Weights of a small mixture-of-experts language model, trained from scratch on English Wikipedia: width 224, 672M tokens.
Below are experts of layer 3 (counted from 0) of a mixture-of-experts language model. Rows are named gate (a neuron's input weights, with its number), up (a neuron's input weights, with its number) and show model dimensions 0-55. Each number is 128 + 32 x the weight over its row's rms, rounded and kept within 0 to 255. Numbers have three digits each.
Before each expert's rows: a language model's description of what the expert responds to; "comes after" lists some tokens at least twice as common just before its tokens as in all text. This comes from a sample of Wikipedia text that the model never trained on. Tokens count by the router's weight.

# expert 36
What it handles: Name and number starts in lists. First pieces of names and numbers after a comma, colon or parenthesis in lists and tables, e.g. Bel, Al, 27, plus when.
comes after: " (", ",", ":", " \"", ";", "),"
gate0:179135094158164166118073103130145122131158148130163170130137063174098181165179082188151168134131096112133126135118134159099142129130136124140127101080112068109170124150
up0:152107215148148117096091124089136177153149069157102085089110104140124091104166136167128181127159126093153132059092125139088116105107136152116136121144092135121158106125
gate1:160167094126163143108114040113170141184164144086174166123151091166113172140136097163130132173189105115119089123114127159161154086137132166162146117076118063127164116137
up1:175136148200144131174124059159084172161099130170081131067110140148098138153093104134128097155120182147166086079118115129130120181129139148152089140121126130120113144146
gate2:111116134139139125091126098139158162176130187134118170112171107135138141132149106152139128128158126091132091135097030206079196108137127146128173087164101078070147146117
up2:131164138083144116157135054138100112138114135138116169088179100216133099087142124085155128088172212114127092107102057167144152128119157065148143136080141134111167162112
gate3:161096078118150182137133108112160158140126089093144186139198128132105148155127095133172159169164102102095092128085110158169132125140178107182137106098089124106163061101
up3:177110188125084123104133152143141124154114082164089150123121141138121045088118110108089104131121068175140149067124135090117109154093096133139105110146120112150147073156
gate4:149162079134110152130116125121170134144141136121131149124159072153114169144169126172148126144173142095152077207116117160125158098177159131155171085137112125106166077168
up4:116140064129104157153151148109120088126100137145125197062161143175095149137125116140095074131115144138148075178171058068208128097162149114122096095166112140147186113078
gate5:156170097126179128094114082111131145158176116092149158122177083128096183137158090173137151156175105118135096125093073191121144127140160155180137072116101105099137120137
up5:158114083117103193138110154158163107132147055166102074108141115163084141132194124124174179160096109164173110119115121080147121107162107132160132152079136126180109110138
gate6:140170120128177149096107121059172169168126103096161139118166088129091147144181087161151185134141154110122103157123110151098154079136147139175134124093092116112122121170
up6:197159113139131175102126156084118140141134128079166142143091133123163156183130134178125158111126189155053085186130120110092142106123147147155086111115067084084088088139
gate7:140157082125156143122096126112148143172170093108169128124182064143119128146147081168136178140188133091153124141094100155156186108149171180175143097114115119091169107173
up7:110161162104142109120112156136176115182184168129134091083151094141124111112137135128125115156157100070139119097106118106103127159152191149206160090105129158054161122150

# expert 62
What it handles: Countries and nationalities. Country and nationality names after commas or of, like Finland, Ukraine, India, British, plus words like state, national, people, other.
comes after: ",", " of", " the", " United", ":", " in"
gate0:109097142098141124104119125162174111126189083158133121067154137168125127142113107139042110157158117106024180125175137153159095147106150188098133135067114106132130088171
up0:160112102084136164086090100163110177094123105129139115191109124138124173090128116121183146190116110146183082103086136080127140100109132120128143159113136169094106095168
gate1:148185075135150174116086119093178160150142148075182157135140127163115164140177098149149174146183094100131098173093118157138185100165179199147174077100093141128182117175
up1:144122102122190129102097143101188132118112114119177118100142124106104173134142088101102198145129132135155082170137141113144130159142148204144106148136145108099142101108
gate2:144167096127128121093107081064141167137143086117151138172134109180136163182151081168139134168163105135165098170108105158111129109158161185163148078127086119095141112177
up2:120150097207077148088131103115143062150166163155112089070121131140090134183132118189121156156119196110206070093131115173152108132138169129180123135139077151091121117108
gate3:137186127133147134112115100126166149142149162112190177113171104176088134141149102154146147145134087126135135158117049166120166081177139171088191116079077131085134104158
up3:128141103151096141073151132104119150164134111089137197151121156144070176180131135107215113103105170089120111186096151127159148099169145143136147098078152137106139168127
gate4:166138101118178172118092109099149144137129100098171193128155111155123147145189127135154182163136104102156105142128135173191150063148173156148170099099109126114177118149
up4:163166161140132100097150111115164165148190120099179145097128132085172089093088119127078158126136080178044096176153156156085104163160086160084161181091125153094123097133
gate5:127127089133179151106066101108150145174128087068136192135158117123077139150141126169160135140145116082132093186123130159123175117184154126137178097097098109093183130166
up5:098146144144136160098070096150167112169129129085144125135123068157093095143123121174128084136091129125133129118141121137114173091137099134177166128137120169065171163181
gate6:137109135103126184117113121116179139115150122132177186124145127152131178157140095175131104126185135151138109165104086164143180093121157134095135122138098111073167071182
up6:158189140148145091147132094160168151104124089117163142108157148178112112150154108114202114172113078140095176111149133158110152135106117103131162161160123096156122204164
gate7:136108069131214151107106113096148149168122143105099146136172116155068189173154121146090156153129085117079106127131112138166145127178143177169160124096089075096109052114
up7:098115087196177133182139158125174141131139119143125098108240118130093174137149130158146125127079054143094162114095142136044138169173105126149128092125145100093076087112

# expert 53
What it handles: Table rows, Albums, that. Pipes starting or splitting rows in election and chart tables, the word Albums in chart listings, and the conjunction that.
comes after: " |\n", " was", "|---|---|---|---|\n", " is", "|---|---|---|---|---|---|\n", "\""
gate0:136160115151143120119102098087178135137173120131159147150141078151116147146141100159175159154179109076108126137123124143162155083140184158135132097132088090105146133146
up0:137159098139093133141145161121131152188187154104062147113102139132132122156101132114092098090174062154097103140113129143098151184119167131148121149104084088059160101104
gate1:159151064137152142115095104112176162163134139103145170149144100156101164149175103172125153134142092108105089147108119147153151098177178124106174088115086114102185083127
up1:152162135178104153131163070157081184072127129155136132185101127079117112110140085072113160112183111082157095122191137145114135158120140136132161079178179142051118150162
gate2:178147090124150136094106066098157129133127118110168134165177115145084162118167079144155127161163130088134111197107104158142158115153116137152140105109081102061172114151
up2:122072140110126113112123125139117078082086160113113141170064106147050173116106130114115099172156123133038149180101141135158098151117108083110163090151155101109110128166
gate3:160181112081165188113132117094177130120172059059173127139145107190100141172177068136148167125139062102110093166103098159162137103154124165127144135087109071133143107151
up3:082147129097099167113124082124150163196108166125161112134107161164066168133156113140109111166149096101109123147106076170096190134102134158088135123127151081079144091135
gate4:175155119082163137091080129114123130176135101101141157171174065185084155143177101132147165174171133091065066163134094135163176090142127128140186083127085122114127088144
up4:093150147178170089102098081132091089158161143173127121172186123173097159124176072144183120102186182166066074119162087167107179075118098093147183140134141098186150161161
gate5:162178077129177172091123077136179155161165091118142166163147117152085136180140115140137138156168111108078090150109138180175150113127158127116166098107099105105180096128
up5:128121155116149090133138097151136141085138131131116144120133110107081156132129121122084090186159112165095131146143113119219144142142095168081174150067141108093168105170
gate6:129152083141184126074095084111160182141154091093163194172165120159086126139124108150157176176149121110115104129101141125139142098173144125165167110119127070109187113166
up6:097094166109081188124144128116152102083184135145125091118087121206071173123169163146130119174142108117161148130178106132137135089117109182126162086029107114120144153142
gate7:151148106123163157115113103098168142133175115108174145183148100168114155153165095164133170157137112123105121146135093156145177127141170179172158098103094075101175124174
up7:206108082153109166094154103115181118165158118105159143192158102147143124128105076103110118207187148160133145158128156146179115104094112126137175113081126113069134050172

# expert 27
What it handles: Hyphens, word beginnings. List-item hyphens at line starts and first syllables of longer words, such as Con-, legisl-, re-feree, cur-ricula, El-eni.
comes after: "\n", ")\n", " ", ".\n", " (", " number"
gate0:157135109080149183090105134065140173151131115080163169161142092132117145147144080136166148165145095083131093157134123154137184086159161170143173077118107123125130100153
up0:168162112064140098158143152135100132111162122149158147128112130141119082080135087170113136086164168158097151156121124160160142198189170151098144090116192139130115111097
gate1:175116061112135153113095110056167121157146105127137146162165083114132157133145071148105161149156157125125105115064107139138155086141145117126145151123066097116167132173
up1:201098120244109097150154091115171105186158064101103146101179148138121125091141148145006150205145174140150100085129149171070116100111135092140155137113143087175082198165
gate2:147141116097156148104114114122159127126152116133155158123117144112093146177130100164111149128128158110159128174093099164166166119160161165128129052175059137067143170160
up2:151148159130127160124116116100158066110102160134136093105137135092139165138117125153159120174142111175120137131110130146059121102145075071159128143165171096083137060123
gate3:173138088138133160110116043126194147167147105128167136129186122107117186144146085214160161108163138129140115170151142167161142120177131130107141118144089095082171095127
up3:163090124053090127161071103119104066116103113140185111074154130162107153192123126147121130139118110084106121090144069103056102161109102096095117123110155137167092164104
gate4:136125076166113129086109115101128163152150076090136113196133076164092116127192150175104148119169142130052102106140095209112135107183184183126181129183095096091191114123
up4:122152131041140119154073164098134174095159241173176118088122105129096165161124150162148137163184054148107060188127154108130092091125189127151115117113143107071124151116
gate5:149149081120190175108085075097143165134157106073150174163148098129068131139168110171162181158189109097127108149101114157139152093134153178098190105092086086098113103174
up5:061088127120156115158162064076149100137167190130132101101153159068140189132156117145180108094155105089107151129160141125143138092186103120140102124146093148176145109146
gate6:129144117111158177084072087094167174164129101090150193180125124180103176149157107174161148153161112119094101132107088170125151121149150155129156091118078103119164086137
up6:131115164180146132129164121097170151101084152110162120160150119162182171131134135167111159208171183171109145109113107146125184102099100148080149110118129144182105132168
gate7:141138108116148168102086086082126162188176108073146136136166079141118136149151074184176157145166125080117107146092121149141179100144171142111164094099105108080159117176
up7:178111173117103099073086152094109112154105104137158181123144094166151174190140166076135129177088105103128060069091128094087165132104130088152126125206119161172100106184

# expert 4
What it handles: Spaces and year digits. Bare space tokens and year digits in tables and dates, plus word-internal pieces like sur-ve-illance, comp-licit, Reh-der.
comes after: "|", " in", ".\n\n", " c", " to", " April"
gate0:137164102114158145078105098093167184142147131102151137150161100158082163143163113143183142154148094097089092168125055164156164106137174179154145121118094134100161085169
up0:182116110109169124133148178095120179147163144166135179160122065121134151171104156098181172110098083124116146137099063157168135133095129135192152107177146150091141070110
gate1:140160106147128123105091129117171148165137135112145154137133123135099145180156085161166137125183110094111108164099079177156179099127151144121142114103103101099133105175
up1:110154145171156124120127143072158128186106142084166155150122170156113107127160099160182106166178142091087116166127164148090087124161179150140132081105135097149100150171
gate2:146127141121181187117070046126123125160154058134120132121135122153126168186176124151128159159173096111147074163088103161114121103128176143162166124119090087132143119163
up2:126088154087182133113151058162105099118120050133129159116160076170124155120111170145123157131118162097151170106133101147129169154134101132154165084158119088144079095172
gate3:141159116099149148089095123099162119168187102124150158148137088165117169147160095146116170129173102109099113141075102168152157092154174138108166105141127118110188115140
up3:116116116134153106123169146145150169106187139122158133094172153069170082122175098123145116143118112180109104143142150140145116100147103115182132081065149076137117094133
gate4:135177093105156148113119133119175128148165104107143158143173129154085164172165105153156134141156085116107105195082111144120169099130178180138157084122082083118133106163
up4:182184133109132170147126122133106168169138098139098140134154120167137109141136160129213123174171110155133102181153115115094135129151127163107107122095094120087109118085
gate5:152163107135156142105101089132167181157169099077159168154151085142094171150140077152131131165162086052110086158083094183188159095120122167105174079101108105113183104154
up5:145091149125176156109105059098111113183160096151083142136155084097099131112081100143067178146162132089145082156134179124136140081065094093117155147129146061153106107148
gate6:149133104108169153103092069129148159169155100134179146156173120124122184155155097149156177147150071110114079133096088154138165071154146159148160063126119080123133122142
up6:112168165145102149153075144096175161103124098133126138121168134153192151134128159133113123183094131147159170167139160051122121085097127060179095084103135138168116156118
gate7:162120120097154173135110117094135118127138105077170124110163099175110151157186118179125177150172120125120132149083104157144130105175159178162193121122084104109146116135
up7:192115141147143128129163105167115130160100120072094120142159119153147158159144101156150151162096130143173155119090045078106157128192070128111174115141061058138120120103

# expert 35
What it handles: Line-start items, capitals. List dashes at line starts, capitalized place-name starts like New, Saint, California, numbers like 19 or 24, and non-Latin script bytes.
comes after: "\n", " ", ")\n", ".\n", ".", "–"
gate0:144142061108156156115106072099163173156189107077180168165146085161098143182170069128158146153161140116080076141093132141122166091159130175141189088101075100114165114156
up0:148101075124129163120115119117123155126129171094143130113155075150162103141105083152129143140124161093084178167153200177099166101117175169168112123108137153087159137123
gate1:133148073128134154075064099071156186153143131118164132140141115152082126144173089153178135129163107098103128190083086139122169092144141197153148060123106098116174107133
up1:156123166112136131144082093104155166169162094161141099094121131129144109100103091101161102111130138114214116144097172170105165093115120145083166119091170123153086141152
gate2:185142065125153146113109111120178182159132116114182142165148089156088157171182116142140135181156134099103106140084125147124138101173136148162168119113124098113144120129
up2:144151129128080078101133104148129074097143102068105142109137166139115193110158099092103180065172078068127114094123089130212161128120103091102132101170107162081145079091
gate3:167171093108175128115077076081153152132150102137149154184210097134132147156171108139173158134147139106105099140113082168128125116127138172132179076115100081099155134144
up3:151157091116143131049166113138142084124141134109101121142133087157177104106167104117102085124109082117157093185118132132194129073140099147152103121159147130125153169101
gate4:200122117078191137119113087097161171140165072126200196152157124167126169146119088135163185151146143105102085129080126136185176098151137141126129093132106079088135128162
up4:178087181123117179085095101147081106136119132130140160092142106176159162139095140120093138123153122163108142081106134160095126150076100064114090141145103073135122141131
gate5:130198104105158122086098100088123154172156119085112140116126096141085171149157122182090182141162069127106056161130078123078138076173155168156167097129081080124121065156
up5:146140124072091156079125102165138181123151135148100159126119093083103081115110107096081170159140192120030095136101166157104130082124124175127157117136092142180098131182
gate6:149144082150127128082080095113189152136128132119138139171156118130125207142144069144177146132167112121129066169100110173159148134142147157137136120117126086092134115171
up6:093141179153132160104149135118119187152152104085093075125187127116095164197178117108133162116185124107101083092123079105129075073138163213121162164120137084087166154149
gate7:174137104090177136112098086078135148164164120093172127169133096132093127171141143126132167144134094118134117135112126132132181118140137189126186106100127109124149106152
up7:085160118043147095163136127184093114121185127161162114226134119158151150095146157071137094156147084080142120116153144132143158096094065128196113143109143113170102134164

# expert 0
What it handles: Conjunctions and table separators. Mostly " and", " but", " with" and subject pronouns like he, it, plus table pipes, semicolons and digits in election or stats tables.
comes after: ",", ".", "–", "-", " K", " J"
gate0:159176117141140126117086093091171153188148124071135142136163109150073154152168106121143151189133111131095090134081113171136167099162178183130177117091068131113127095113
up0:129186105056154128077130154084136200202170074090112153156098129134147126139128117118119110199138081103124104152179128160114116060156156121091109103133205112116105132175
gate1:140168121145174165126091100053098118128199151130136174154130126106100156110135126136174141075202158149135130115106073149149121132134176116135119111156093085134151144124
up1:168102152085193181162121106098128142134129161123077134071093093099163104141096134096192157128116130138115150095127104110127102150118094138077115147101102120097166168135
gate2:121123101087154146111090130091161176156142120073178166121169067186082151123143090156149138140151122116123084138135089142168129116156160159127176085089082100116131098135
up2:114086118087142142157129143159085152157122045102113100157154111187144165135155117149147078177135090174133059109129188156202122106096135093079133160116132150160078164147
gate3:169122120176189149140110102061132140127185181088145159127136105138073197179186112122158166143165100104093077157099102132145167097138148129127162105097080107124151104184
up3:156067148201184107143151108131142147110149128139103111192107158128104199153184157093126151169098161153063093140133107124149154105099140125131126136095120078131119108174
gate4:110135089128138127091101076109173155160149115106180136147182124130075158160158091167170147130172104071087078152116122179143136085155170163128163104098092098100188112154
up4:121140109052111108131105143122121111115137095156130127167079155163079062136130124177101149132205122145158114104067101183117077073131163096138109143071116145100138121127
gate5:141167094144142133109128109100162194200184148089156131112138083178142171173164116163129138178127111127171098134084119172136160081183114170122178089108063107140143117143
up5:151180135171098158131112112116124123111122217140167091124136130126079139170165139137135116184129097133147119136166116137099161111153103177155108126108150158173104142127
gate6:172127095130200176078141069097116072124141100085153159114122055180113145161111099130153126168159101106093122123170119125145173098102134122147159112159092107128156137177
up6:110177141133148136124103138127153153123146149120154078100076097129199167145140123170148105180099080113035125119192089183104107118139144131058135110109090111118124104140
gate7:140131123133167159077109090103172170169169149103138138138167086172086123189154064179150154134176117082121084132105112149149129093176187179128197134132085107085133128129
up7:068143135171212118090139131127155095138067110081128118124118158140115174125074107115112164102176080086086143124164093156085101103102174112137153101155150111112117070131

# expert 11
What it handles: Table cells, sports terms. Spaces and pipes between numeric cells in results, election and squad tables, plus sports words like quarterback, season, League.
comes after: " |", " ", ";", "0", ":", " New"
gate0:143164109133149136096108131110184131176180094107133152133155064170123145168176093156159157142177130116094126153112126176159128082153147153118149127127123086096144072148
up0:145080133171182095108113090135137131136086095110199152170119149156096133112102145084094140110126154122154187177107163154160122095134121135177116151074104092167143141187
gate1:139162108144172112081102062087135131159139114100172194157149126158116190182161096157125181161177105121118097170113103154122167092179154165144186114088075086058161089153
up1:155110121114121107118126048092136105111093112088115107152098121098108187141109097152146172115141132115146130188163121141084134144186131131130129163135101089136129068208
gate2:161138088102151142131055107100150147129118120085158177148158080138128145131151128191136160128185107105124130145108138173121129086221146181127125133123145124099169099186
up2:182071175138157145160051136077095139098113149137136116200134094139137108123148126140134131168166095125120139171101137130041102123170152225105096168100154142122160124136
gate3:136127056135137168113089086108156132157190119099149162118159064135075159150181071133151155152155129127124091151092111155122178104157165131152160110105079120105142143137
up3:123138084131115154137141095146171170131070098097116144176097134160111170109131127131124176083087079140155095124148172124155145126149086165038140154092099078089154147116
gate4:120158090114118141096114087076153147125154130090154144143155103145120170187156129157106165156169121106110130143125095142103117103136199172166179158138128098102186064170
up4:087099090143121089143124098105150112098145164110103099122106157094145150132142117100058161117079138177068141110125168080028063163118164142140098139163149175122166089188
gate5:155131076111127187092083083124176121150181138080181139137119094134085167181159104194142160158146121124092132194081136211149165088153139161124150114108090098094146087163
up5:133144075161172107093096179137157082117187163150072108099097075100112100114088129191113126140129071115102157202163132180170146162208179094129139144164186137154125051133
gate6:151176082130131161090096071107180127156167117072163180151138079149116183159153072153144170136144111121098075167126121168121133099126158166185185117094081108089129099158
up6:146161123156152145130071059160167140152150135187172104149173120145130162187138134164175129120116163137090182103121118132145128108118132175093120150098167087085173147096
gate7:157187111082122197114113118101127153138147145119141171137169117115084154134155108138139190148161088100129106160110130176154157099156153166145164092139094113114170078154
up7:117183093130149163117132105134146070134108116122165144091168136139118126093129131146100182112183113129084159109133130132184150142119121177107155147118099142128123158101

# expert 20
What it handles: Dates, colons, news. Day numbers and final year digits in dates, colons, section-heading ends, commas after years, and words like news, through, included.
comes after: " ", "202", "201", "–", "200", "3"
gate0:131135121092156135089080092117161140147182094120180173139104135189103154143130107147135124145139111099102094124105132121181168115176175153094147070081104121122150133146
up0:153124176156186113148137185114079143128153065160121079122138140070164153125125110144162108109114148120166132158109112092164045185147101179124101136070134146100191193099
gate1:143186100143134151101122092110134145145161137116142145146163136157108179149153091152161137165164077071099079178081098147140128126179186167138145093118066086119165097157
up1:169184164160160122133140145110112121123157153130166118151171113152116166141159132099082182091133158162169117118137107098092109109151172131085164096133102143088103161184
gate2:138137086122126152097113092107163176156147110110147138124178086128093160146177097185160174157165128075119124149085091137149145120188148144151153094116077088098141120171
up2:145103172098173109176158135175118112117117178136118125118156108133122080116154163160132162049117110153146075167125154159088128097127115098101158156108118163168087120156
gate3:157175085097151141106074078095145134144164105111167154165171083133088176159149106151171141160151125107112088171099129185133171087159154181168179092072108086114148098129
up3:125112161091121154140139126115162075150173118076106117144117155131166128152152064149175148169153127147158120100053125169175153150103167187149134131092100133177133131115
gate4:143204084124177141119102068073139167159150090125159143125138103163112151140176074156117148152145145105061128169074081171155129103160157132143134103110114130114185122164
up4:131113136121084124178082100150101139176147092161194141115107153162117158143179098169063084145099127139125097084059157188155102148189088092107164072151122135100112118108
gate5:172164108098165144104129114098144168157142133087173156167122107195099146137131102155132156160144072082112129149116132172167147109169159124158162067128064135079163121136
up5:161181104144134107121126143106120135103135131064176183193110137149165107093140121180147144165159118079183163131120122176181122147143115145103158119123106156149111138151
gate6:164212114156108139066113083139120141177148090072141199103125126169126170142160110154116183143205097122084112170089133127151155065140127172132106112132074106125140127137
up6:133122098009125119131177122113147153135118111110156145146111139096053119145119143143152138090215128096150152148163088108068125115193135141157141145119104107140119094078
gate7:149175088098172184122105117069171144165158129112167178140152094131114127133166091188175197144180083072122104135111071155165166093162156173144148109090100093094151111151
up7:167065114170095158088129114117109100106156172147170083175097097192150111180082121117130116160124158202130165142123164134127112130174133104104109116179176059135156159105

# expert 39
What it handles: Numbers and "-y" endings. Digits and counting words (two, first, three) in tables and election results, and final pieces like "part-y", "Prim-ary", "worth-y".
comes after: " ", "==", " re", "===", "/", " his"
gate0:133146120127200154125088091082175127153131063102150165116148144123102139159156130180156117151192150073150117172120118167128171082168159139116166122095125086126112114167
up0:171120125146184121164143125138116107127084084113144157112116107130116091170069131110099120175166120120178138164150179152145147121137174126067078130113133120128066111120
gate1:147133084098135137088090111114131138154165099110172158141126080157090156138127109179158174146135127101122090185084086147149154074154141166144162115124093070115154124126
up1:077080133092129116079164078124124108138117108149125112157160097176108129121137076134079119151159126136147145152117162127190070182127143145104112135153123158107189100117
gate2:151160090142157173099093111104136119160134161082174155169138109168128178175148078132121124149167136094125091143089105152136185101183146165160164085089088113120186111147
up2:096165134152199108126078081161078098190159123177108151094186116150146168112163092159132119084142090138142105159078144096114132075178119154166092114040148123091144135107
gate3:159180121173139132075079077104166115143174145105140172176128130201120178164144112141161165159132156114071063133107120173176186113126149180161174087114132084052174119152
up3:133146080095140074107160085101116125167105060127126155184145116212138091158121117096129147136098111174179088118151131104061159074123159168039170094082132160098114151098
gate4:096111075197152097150151094145141133113151163086112170099089115085079171147138138151209108138169029131115127124176184089185144150116136104149136096041101164143129054164
up4:137154086107151157082124083084151154145154116100129134148114092129085155145156087174073147194150122095172107178140111118096129073133160141139183136087120116083137063127
gate5:155180083124173143065069081122160155182137108075157165110170081125094142176141093164115162145146123110112133177153132169149145101156157169155158107118119103080162069163
up5:136112100155127115097054097162150149138115145124104119078102154109161114179132121109109091147115078168131186184170194144108109069094160089128133122100100115072200043128
gate6:050169142136180134188130077158146029141141039148134120114171115097155141107099116125143142176150138079164133105143192099104179084143145085084171150190158147089145131153
up6:047129140204192146153114128146102015163069062128102123175120106060166162138103146140163130134121154104145168121143174087079137100099159127077125130171105142137197146102
gate7:118159080163200151092111107076205127184145096096155180128140072131094213154169062132127146157196120085168111141081131140133171114161143158173143101123130129090175123177
up7:117124099172123178125097146109167175174095138114094167085123098135121135098104144082167126140151092083069178177119154139226126125162154152151094138115131157151152081159

# expert 7
What it handles: Table spaces, the, exc-. Blank spaces in table cells before numbers, the word the after prepositions, and word starts like exc(ellent), E(ast), Oper(ated).
comes after: " |", " in", " of", ":", " on", " to"
gate0:168173122134122173061093093097147121151141142128174122129120153132099131137153084197177169124174109125088120162137075154145158103159135193157157085096125119117166128117
up0:146119120170178064158123121149105108157113173154120183161050079154159126181142096092165122112082099083132148121131108152122091052133187103139141162165116104139182092112
gate1:223140137174156167167130106095120092161136115075130234106130106180074119163132116126137098067159132108119082111070117160147127079097187129174160125128066155163143095183
up1:198090155115090146169161165146071092122120115125106180111130135110122089128127165138116170107077076133154103124088165119063082134128159142128125108116100113152146111178
gate2:178178117126141130116103094113132176166147124132157156156153118147132155122143076170128148157151082094107100177092071151153142113172144118137139074115093119089174127151
up2:141179093190093099118086115128104142145129146185135097128134118180127111099144046186128087134082078066095092110099138142131098121090131143120160142119112099149140179085
gate3:180143095110183166074069108112173154140125144110153149144157133117115137138164075162157183167177056109129102143084130175126162087161138191143143119093115129115126082138
up3:079119086063121159113130123118147146115178094121162140140127152073147112178141155151172122133157219085137139179156142114090058104091106172134089122173135141137133078079
gate4:161153112116159156123068121105150123158141103112149163142146104175107133161157083158155176154167111094094120119110114146164142062152152173134175067120138126137114125155
up4:127095095116152151069096070103168161177113110149140166084181190071137135124143157156192127073140160138104119130130114113116085120149165157177160100160077084140197159135
gate5:162139113132138149086091102135171163177128091095108139121131120132122114170172108136156136190198129097137102172133116189163153081185143168150138094073095084088161089159
up5:093163174190108127150161117149153119147085135131138138158110173102106138146096153134061144188173191172136139122145086148119096099122149142095135122098160169124163118127
gate6:167150078119137148061109122084148138157172127123181182157139106134130152140154096171156180196164083101076074150087084182171152123132144183166153100137112102119175096181
up6:182134150098110098079071080167156158156143097084095115085102127085045125145155097142138180138089145116193158104162114127129141150128112100117186069135158153146113135163
gate7:142121126138134162084079130042176092179156104145182143107153104126119144176159104185124131172169121129156082128119055172155183110186139124096122101100094147143181114170
up7:135189149120165164099149091142056179132108088110172102201111157134132114111106157135212146149133051137104084145205160092171118161186135106188082128107157154138156093113

# expert 47
What it handles: Row ends, mid-word pieces. Table row ends and closing parentheses, plus inner word pieces like ik in unlikely and Oerlikon, in tables, coordinates and biographies.
comes after: " ", "–", ")", " \"", "(s", "/"
gate0:165159062142159148096100076130130125173188143138169159111137122142082186181147130171194163131137055085114046165128097126121177116119149152098136108126095106119165071158
up0:206099134074127184097134113124101138167096160099150142167112080175123126130138082133164164126088132079104090069111155136151143133179094189201147132120106100144113123109
gate1:162169134147131126104136119088162155142166136093171175154115077134126165146128119137146165157135114096109114145134101140115169107154158185143150097054125109105156104144
up1:180099079169123111101112087098176099145126147111107096144111061115149132124129122106125086118149151097141121148137133117180148086174146122122149095118128135116097110157
gate2:142146097094160152074125110128165141143154111076181129114160074155104178170170129127094169151172097111116107156103132148138144111171156149175138116117092129084137139167
up2:143185122093155135094150109142092124167123117110136144139067111095162126176114157161144127117118083141125104086070103178076106077071175161112153136139104129176120083175
gate3:172130126120157179116083081113171149138124079093201136148135102155062137169141077147130171187172085062121118174113115137171132103135163147139155105116090133096153133169
up3:140110076063113136080188102074128067119114170129125173173084078151175117133188093173047164139111151115163069142112074179160130100186113132115126102099103067139133126194
gate4:144146116146159139110118138119132128138169186079110187091167114168107166147170090147156118171176148123091096181093124150156162070171140150128143132138129088079148083164
up4:106071112124161177137161161130097095113104182139131145088143132134133124140169103134142119143171126151106135165064117128219064086142143144088134144116139109115153106107
gate5:193132091099141182104105102132145139172134129092139149179132107156093193170159087196116164111134111076134099165128140162151123069173156189136167078096066095130115102149
up5:148080166067081115121154125099125094134165087075166130161080120145156166164139117145142095162137129148191114186146119150109068069169120160136091150136060115098106107161
gate6:165136098133158142083089108111153139169143132112180125177144097138110189150152089165160137170169118076130066187098103150139134079179148147160133068121077120113157094159
up6:141139096088179160066049106078125086152077153133131069167100075077179146117113161096126176134171096085131060127085128157139101146170164110109133128113110107155154137108
gate7:160176174167151151101099173133158132120152034086138164114140141094113155137133130091088104107100098108118126116126097153060175082177164164163091113140075087094108152120
up7:161121156199161126128078096121125145122117073109204174146142081137122163125133087137126134161117088069120055153107124142155141086160130130147102078119134135161178106158